From a checkpoint of a small mixture-of-experts model trained on Wikipedia: 346M tokens.
Below are experts of layer 3 (counted from 0) of a mixture-of-experts language model. Rows are named router (the router's row for the expert), gate (a neuron's input weights, with its number), up (a neuron's input weights, with its number), down (a neuron's output weights, with its number) and show model dimensions 0-95. Each number is 128 + 24 x the weight over its row's rms, rounded and kept within 0 to 255.
Before each expert's rows: a language model's description of what the expert responds to. This comes from a sample of Wikipedia text that the model never trained on.

# expert 2
Mid-word fragments after prefixes. Word pieces just after a prefix or capital opening a word, as in re|ject, un|con|ventional, V|ic|tims, Pacif|ic.
router [109  83 123 133  59 136 130 119 143  94 123  92 126 125  79 112  90 173 110 152 104 143 128 122 109 125 136  64 107  80 129 105 108 130 173  89 144 131 120 158 128 113 113  99 169 109 124 120 178 136 131 132 159 150 166 120 114 140 157 144 107 115 106 128 133 123 144 141 125 149 133 114 154 130 144 187 141 125 121 101 160 127  94 135 138 151 116 101 141  96  95 133 126 120 115 132]
gate2 [150 128 151  94 124 112  92 113 113 108 152 132 110 134  96 135  99 114 114 132  59 105 118 106 112 174 145 102 102 136 118 174 104 122 181 132 162 131 148 122 202 100 119 119 173 137 114 138 120 121 145 141 154 139 118 125 139 123 163 129 118 131  84  81 152 130 168 116 120 159 134 142 147 160 136 175 128 147 111 104 139 132 120 105 160 146 130 137 135  94 108  91 150 139 122 118]
up2 [123 137 118 105 157 113 158 134  96 182 162 118 173 163 133 154 146 118 124 150 131 173  97 101 152 115 130 122 151 160 162 104 109 123 127 142 145  66 103 120 123  95 127 137 107 147 122 132 125 145 170 127 143 135 125 106 111 153 134 157 127 112 126 112 120 136 150 198 152 162 157 166 149 116 169 128 130 139 129  87 141 142 113 151 158 155 153  83 160 104 136 131 118 129 104 157]
down2 [116 115 104 125 148 130 133 110 106 131 169 138 128  98  81 100 154 118 112 122  97 148 130 159 135 110 146 108 155 150 110 117 110 152 135 104 137 119  80 116 140 129 110 102 120 117 119 126 100 132 168 157 175  77 160 174 121 124 116 142 168  90 113 107 115 106 146 190 139 168 144 114 174 126 135 112 132 166 155 135 128 144 109 167 130 117 161 117 106 112  80 145 142 129  96 158]

# expert 52
Foreign name pieces. Word pieces inside non-English place and personal names, often after V or Ca, e.g. V-es-zprém, V-y-tautas, V-er-res.
router [127  63 115 160  54 143 121 140 136 124 115  88 118 114  82 115 113 161 123 115 121 140 157 128 106 128 124  59  88  97 144 116 107 140 157  86 156 121 130 139 134  93 113 113 169 102 130 139 124 132 154 120 131 171 174 115 123 127 137 145 105 109  93 139 141 155 106 127 134 133 149 122 137 126 144 167 133 126 117 128 167 110  99 148 162 117 111 127 152  79 109 139 112 142 135 147]
gate2 [109 126 118 131  96 108 129 164 122 107  97  67  82  96  90 133  96 131 124 152 147 119 149  94  95 147 173 104  96 107 126 110 119 124 111 135 161 179 132 141 118  99 101 143 117 117 131 164 192 128 155  96 135 159 149 109 141 115 136 185  98 137 123 106 118 112 145 134 114 115 188 133 147 103 127 137 135 104 128 111 104 136 137 148 111 137 103 142 140 113 114  97  89 132 109 122]
up2 [108 131 145 120 130 120 140 105 140 113 113 133 122 112  98  88  88 144 120 195  98 112 129  91 123 155 125  95 137 107 112 116 174 142 114 161 123 157 137 129 124 150 118 156  89 116 110 164 118 128 105 146 110 168 117 145  88  94 163 142 152 170 124 100 125 116 150 117 131 104 109  76 153 142 138 184 117 156 129 139 108 147 128 127 136 142  82 133 108  78 138 146 166 145 109 154]
down2 [155 148 155  94 147 161 194 123 127 137 114 137 177 110 133 120 112 138 126 140 157 122 121 138 166 116 114 181 178 148 105 156 153  94 154 149 133 183 139 129 127 132 154 113 115 151 109 124 121 122 105 108 144 128 115 124 122  90 135 129 151 140 144 121 153 139 104 170 111  83 115 133 118 124 131 142 162 133 143 113 111 113 104 142 113  85 132 102  67  80 150  94  88 129 112 127]

# expert 44
Colons in infobox fields. Colons after field labels in lists and infoboxes, such as Arena: and Driver:, plus table pipes, closing parentheses and commas in structured data.
router [135  90 141 140 114 150 173 132 108 118 155 100 148 141  64 103  94 131  90 124 103 166 134 143 112 127 102 116 158 119 159  92 115 118 136 108 143 147 175 146 101  82 124 111 134 103 115 168 138 159 137  71 133 136 143  99 143 105 119 151 119 146 106 137 104 115 115 109 104 129 121 110 155 143 123 145 115 120 144 146 131 130 153 197 132 119 107 125 148 117  56 133 113 142 129 145]
gate0 [125  96 151 132 151 108 109 138  99 136 174  82 116 138 142 110 111 115 129 107 130 184 119 136 117 132  93 147 121 172 102  90 126 159 159 145 159 117 101 137 115 114  91 145 147 111 106 133 155 133 150 144 111 103 137 125 117 134 132 134 134 152 119 154 142 146 153 134 163 159  86 109 120 128 116 146 141 139 164 102 127  97 128 134 122 160 189 135 113 152 131 113 161 187  55 119]
up0 [100 118 131 131  70 138 114 136  93 107 159  89 115 122  74 121  63 141 110 124 117 136 166 119 130  95 118 111 105  65 117 149 122 152 139 123 119 147 108 150 110 102 115 135 160 113 125 104 115 124 145 150 167 119 127 105 134 103 122 112 123 106 175 140 138 144 161 163 105 119 112 171 113 101 109 147  98 179 112 111 138 135  94 145 141 146 116  86 118 102  98 127 132  99 130  98]
down0 [105  88 117 128 124 179 108 167  89 123 138 140  92 126  98 166 103 144 128 126 118 110 116 117 161 133 124 130 122 128 166 155 137 137 133 178 147  83  86 130 133 129 141 110  98 130 131 125 127 156 156 118 113 142 152 122 127  94 100 131 176 104 122  52 137 128 113 149 112 125 101 194 127 128 111 131 111 120 111 118  95 139 162 121 118 105 121  82 102  94 125 111 103  95 136 135]

# expert 4
Infobox and table fragments. Word pieces, capitals and punctuation inside infoboxes, sports tables and lists, e.g. "Y-out-h career", colons after "CFP", "(PRK)".
router [ 97 130 168 142 110 120 115 108 111  99 139  97 122 117  43 133 112 150  93 113 119 158 129 131  88 148 118 103 139  83 157 126  96 134 129  88 158 113 139 130 154  71 132 125 183 128 117 147 101 129 152 127 131 148 160 126 128 122 143 121 124 135  93 129 120 154 140 109 125 172 117 156 119 131 137 155 132 105 129 143 150 142 154 191 132 105 139 167 150  81 103 128 139 120 142 144]
gate1 [166  90 128 130 147 175 125 141 146 133 122 117 135 153 103 109 137 141 124 152 100 153 120 178 137 160 154 130 121 108 119 181 145 166 100 127 135 156 125 140 113 134 194 127 151 162 119 141 117 101 140 117 128  83 126 150 135 127 144  78 165 118 153 100 117 124 142 159 162 127 146 164 104 136 132 126 162 109 115  77 138  64 167 142 157 124 133 154 125 121 138 116  97 102 128 128]
up1 [115 162 134  95 196 118  98 126 139 116  89 167  99 132 115 134 125 133 144 123 183  78 129  62 131 106 100 116 142 126 166 134 146 140 145 121 136 144 137 140 134  87 107 123 154 126 141 124 113 158 153 140 114 130 118 149  86 153 145 115 121 120 106  94 133 145 153 160 140 134 114 127  50 151 111 121 147  96 155  98 126 123 106 146 129 136  78 128 106 143 133  94 128 142 133 140]
down1 [134  93 120 147 122 146 119 111 145 131  85 170 107 106 117 110 130 159  94 127 133 153  97 122  89 152 156 117 119  96 173 122 139 122  80 129 133 103 107 155 191  73 126 116 143 121 154 145 148 142 139  96 115 103 180 144 111 154 158 138 185 127 121 137  97 152 113 133 146  88 119 165 113 116 116 101 108 133 111 102  86 105 146 117 127  96 141 117 154 130 128 109 124 108  97 130]

# expert 43
De- and motion pieces. The piece de and other early word pieces like di, ke, ward, plus prepositions into and through, and nouns like war, water.
router [132 128 118 150  82 151 138 173 151 129 130  79 108 141  81 151 121 134 112 101 155 157 140 118  85 126 105 108 127 122 152 132 133 128 132  74 117 138 177 132 108  99 176 150 127 151 155 117 109 182 119 147 115 142 176 126 145 101 119 187 106  83 122 145 129 181 126 143  90 138 149 160 122 110 122 147 111 145 137 123 148 115 140 157 119 151 145 133 161 120 115 138 124 118 159 134]
gate0 [ 73 159 119 134 178 143 128 142 138 162  98 147 141 193 122 146  94 122 137  73 165 141 148  85 126 104  86 111 143 174 120 123 117 179 146 131 114 121 153  93 150 123 135 135 138 142 120  98 108 138 117 106 125  93 129 129 134 123 158 101 142 112 122 142 134 156 153 136 154 139 141 131 121  96 101 169 146 124 116 106 148 143 127 103 136 108 116  76  99 135 101 132  98 122 170 109]
up0 [128 136 143  98 156 115 157 121 115 140 145 106 132 134 123 115 115 136 119  83 156 149 107 157 158 168 113 158  99 118 130 140 101 142  88 129 134 160 130 100  99 139 151 116 144 162 104 129  98 133  85 103 131 133 135 101 150 100 104 118 166  85 155 147  84 157  84 108 159 138 124 108 140  75 134  93 130 151  74 111 136 124 124 127 148 145 151 188 113 122 178 129 122 132 129 104]
down0 [135 118 120 126 130 116 117 118  82 139 110 110 119  95 110 109 134 120 104  92 156  98 140 176 171 137 166 119 134  87 143 138 137 114  89 165 140  98  90 133 109 144 157 148 105  81 138 130 154 139  72 122 138 116 118 110 101 148 148 117 150 130  92 167 111 149  84 120  99  99 156 120 146  70 120 125 113 106 138 150  79 119 118 154 133 127 126 122 147 153 161 151 157  92 130 136]

# expert 59
Plural and noun endings. Word-final endings, chiefly plural s and -ies, -ress, -ities, closing names or nouns in tables and lists, such as T-ies, Red-ress, T-op.
router [106 139 146 143 108 113 113 129  86  94 154  75 147 135  80 136 122 115 115 120 112 184 130 106  65 137 115  71 145 127 128 144 130 145 126 113 127 125 111 161 145 103 157 124 176 108 155 158 112 134 153 122 101 138 172 109 130 134 145 111 138 120 133 141 119 156 141 188 119 189 120 150 138 131 120 137 137 117 146 143 136 109 145 154 127 158 137 169 167  99  96 126 103 151 127 142]
gate1 [ 84 154 133  93 122  96 156 136  99 116 138 127 116 107 145 127 128 117 145 107  95 146 143 134 137 135 158  95 130  88 111 166 157 123 102 145 143 142 102 174 133 131 136 118 174 125 120 191 110 138  90  93 120 153 120 140 158 134 132  61 109  97 114 160 121 139 145 184 139 132 116 124 128 141 115 108 152 139 143 127 138 101  82 134  97 107 163 115 126 117 107  88 108 110 159 159]
up1 [139  87 154 158 104 117  96 143 168 142  92 118 117 157 144 151 126 106 122 185 116  90 103 109  83 136 113 128 119 158 119 114 131 143 159 114 100  89 137  90 117 151 161 146  94 128 157  97 124 129  97 111  86 139 141 128 152 109  97 137 119 134 156 105 140 136 160  85 108 112 123 163 141 102  92 134 119 126 103 112 116 119 112  90 158 180 120 132 149 125 124 163 173 119 148 106]
down1 [102 130 147 111 135 154 102 154 113 125 129 126 140 119 155 112 105 139 106 148 129 167 109 142  90  95 114 134 100 115 117 161 151 128 113 149 143 146  94  90 153 142 126 145 166 148  90 130  95 145 117 130 137 131 139  79 148 133 184 117 134 115 198 135 104 106  94 178 119 115  88  84 128 134 145 138 145 141  89 107 107 116 158 133 142 168 135 113 122 140  96 116 137  84 163 152]

# expert 60
Headings and infobox labels. Line starts, section headings and infobox field names and colons: Career, History, See also, Kingdom:, Local government.
router [131  83 162 112 128 133 138 166 107 117 149 108 155 141 107 162  85 133  84 143  95 180 123 106 116 140 123 121 127 150 133 100 112 143 149 135 136 191 123 168 119  99 124 147 165 125 121 132 144 146 110  91 132 165 142 121 122 131 142 135 127 107  72 106 103 121 120 197 140 166 137 138 169 162  99 155 137  97 129 129 133 116 141 143 102 136 117 139 170  94 111 113 108 140 143 142]
gate0 [ 93 119 105 132 114 168 132 117 135 107 185 115 126 144 146 120 132 131 131 144 117 189 120 127  75 143 135 124 137  95 159 111 138 128 141 150 101 145 117 126  86 136  99 143 185  72 181 138 145 115 128 121 154 153 127 145 144 146  72 127 152 151 150 133 157 133 125 164 141 129 138 132 119 103 110 131 124 113 110  81 106 101  95  89 132 129 140  98 120 143 128 115  95 180 134 124]
up0 [162 101 148 124  65 127 145 124 114 116 133 132 101 122 108 135 118 133 118 107 164  89 154 124 141  84 114 147 199 168 115 134  99 122 131 119 115 115 123 170 114 138 120 133  99 125 126 140  94 138 117 121  95 133 120 122 163 139 134 142 108 162 174  84 155 130 151 148 118 147 136 166  69 166 155  96 121 140 173 139 122 132 148 142 147 138 139 112 116 186 140 141 108 123 111 107]
down0 [146 114 113  75 105 131 101  98 150 108 151 176 134 135 109 191  92 142  87 141 114 172 104 139 118 148 133 139 100 146 157 137 159 149 131 124 121 143 101 157 104 136 130 119 134 132 101 126  95 116 122 112 105 170 154 133 168 133 117  98 154 134 134 188 145  99 107 133 150 119 125 126 147 125 142 103 134 176 148 117  92 135 119 165 158 143 130 103 168  92 149 126  91 123 156 118]

# expert 50
Inner consonant-cluster pieces. Word-internal pieces, often s or consonant clusters, in names and words, as in Ulys|s|es, Tamanras|s|et, hos|p|itals, s|qua|re.
router [ 97 158 109 123 109 162 177 132 144 127 138 126 170 152 118 127 125 134  87 141 109 153 125 167 106  73 151 102 114 131 128  74  92 131 137  76 129 145 150 143  98 124 136 133 136 128 157 162 132 188 135 127 122 125 134  76 144 125 145 123 118 116 109 100 135 109 118 162  93 139 124 106  87 120 100 131 114 121 116 130 173 134  80 156 141 135 135 117 134 124  73 123 124 137 124 176]
gate1 [142  86 108 126 134 135 129 102 115 106 118 138 115 149 137 131  37 145 128 147 155 137 134 132 138 136 100  89 130  97 107 114 121 136 155  74 143 118 119 178 109 147 158 144 126 114 140 109 112 159 118 126 130 140 116 106 150 118 120 124 103  75  90 139 128 121 142 134 122 120 137 118 161  88 153 117 146 153 117 116 101 140 154  90 111 104  51 123 113  71 122 112 138 138 121 155]
up1 [120 126  91  98 124 150 122 141  94 145 148 143 106 106 123 124 101 119 110 122 113 126 152 146 124  93 131  81 106 132 120  66  85 122 164 119 121 164  77 126 122 143 146 107 123  87 137 106 114 129 107  94 110 128 105  93 125 164  98 173 105  79 129 144 142 134 108 130 155 137 157 126 137 138 157 146 132 149 115  98 146 153 161  94 145 140 102 120 115 102 139  85 165 168  89 133]
down1 [130 158 119  82 137 155 105  92 132 170 114 172 128 123 127 122 118 127 126 140 117 131 126 130 137 132 125 112 141 127 114 102 149 127 101 157 119 121 127 117 138 112 100 155 166 120 125 102 130 139 133 126 167 155  64 163 138 143 133 140  61  63 117 116 136 168 157 132  79 102 148 104 118 110 116  86  95 179 164 105 113 157 133 155 127  99 119 150 115 154 145 110 128 139 144 154]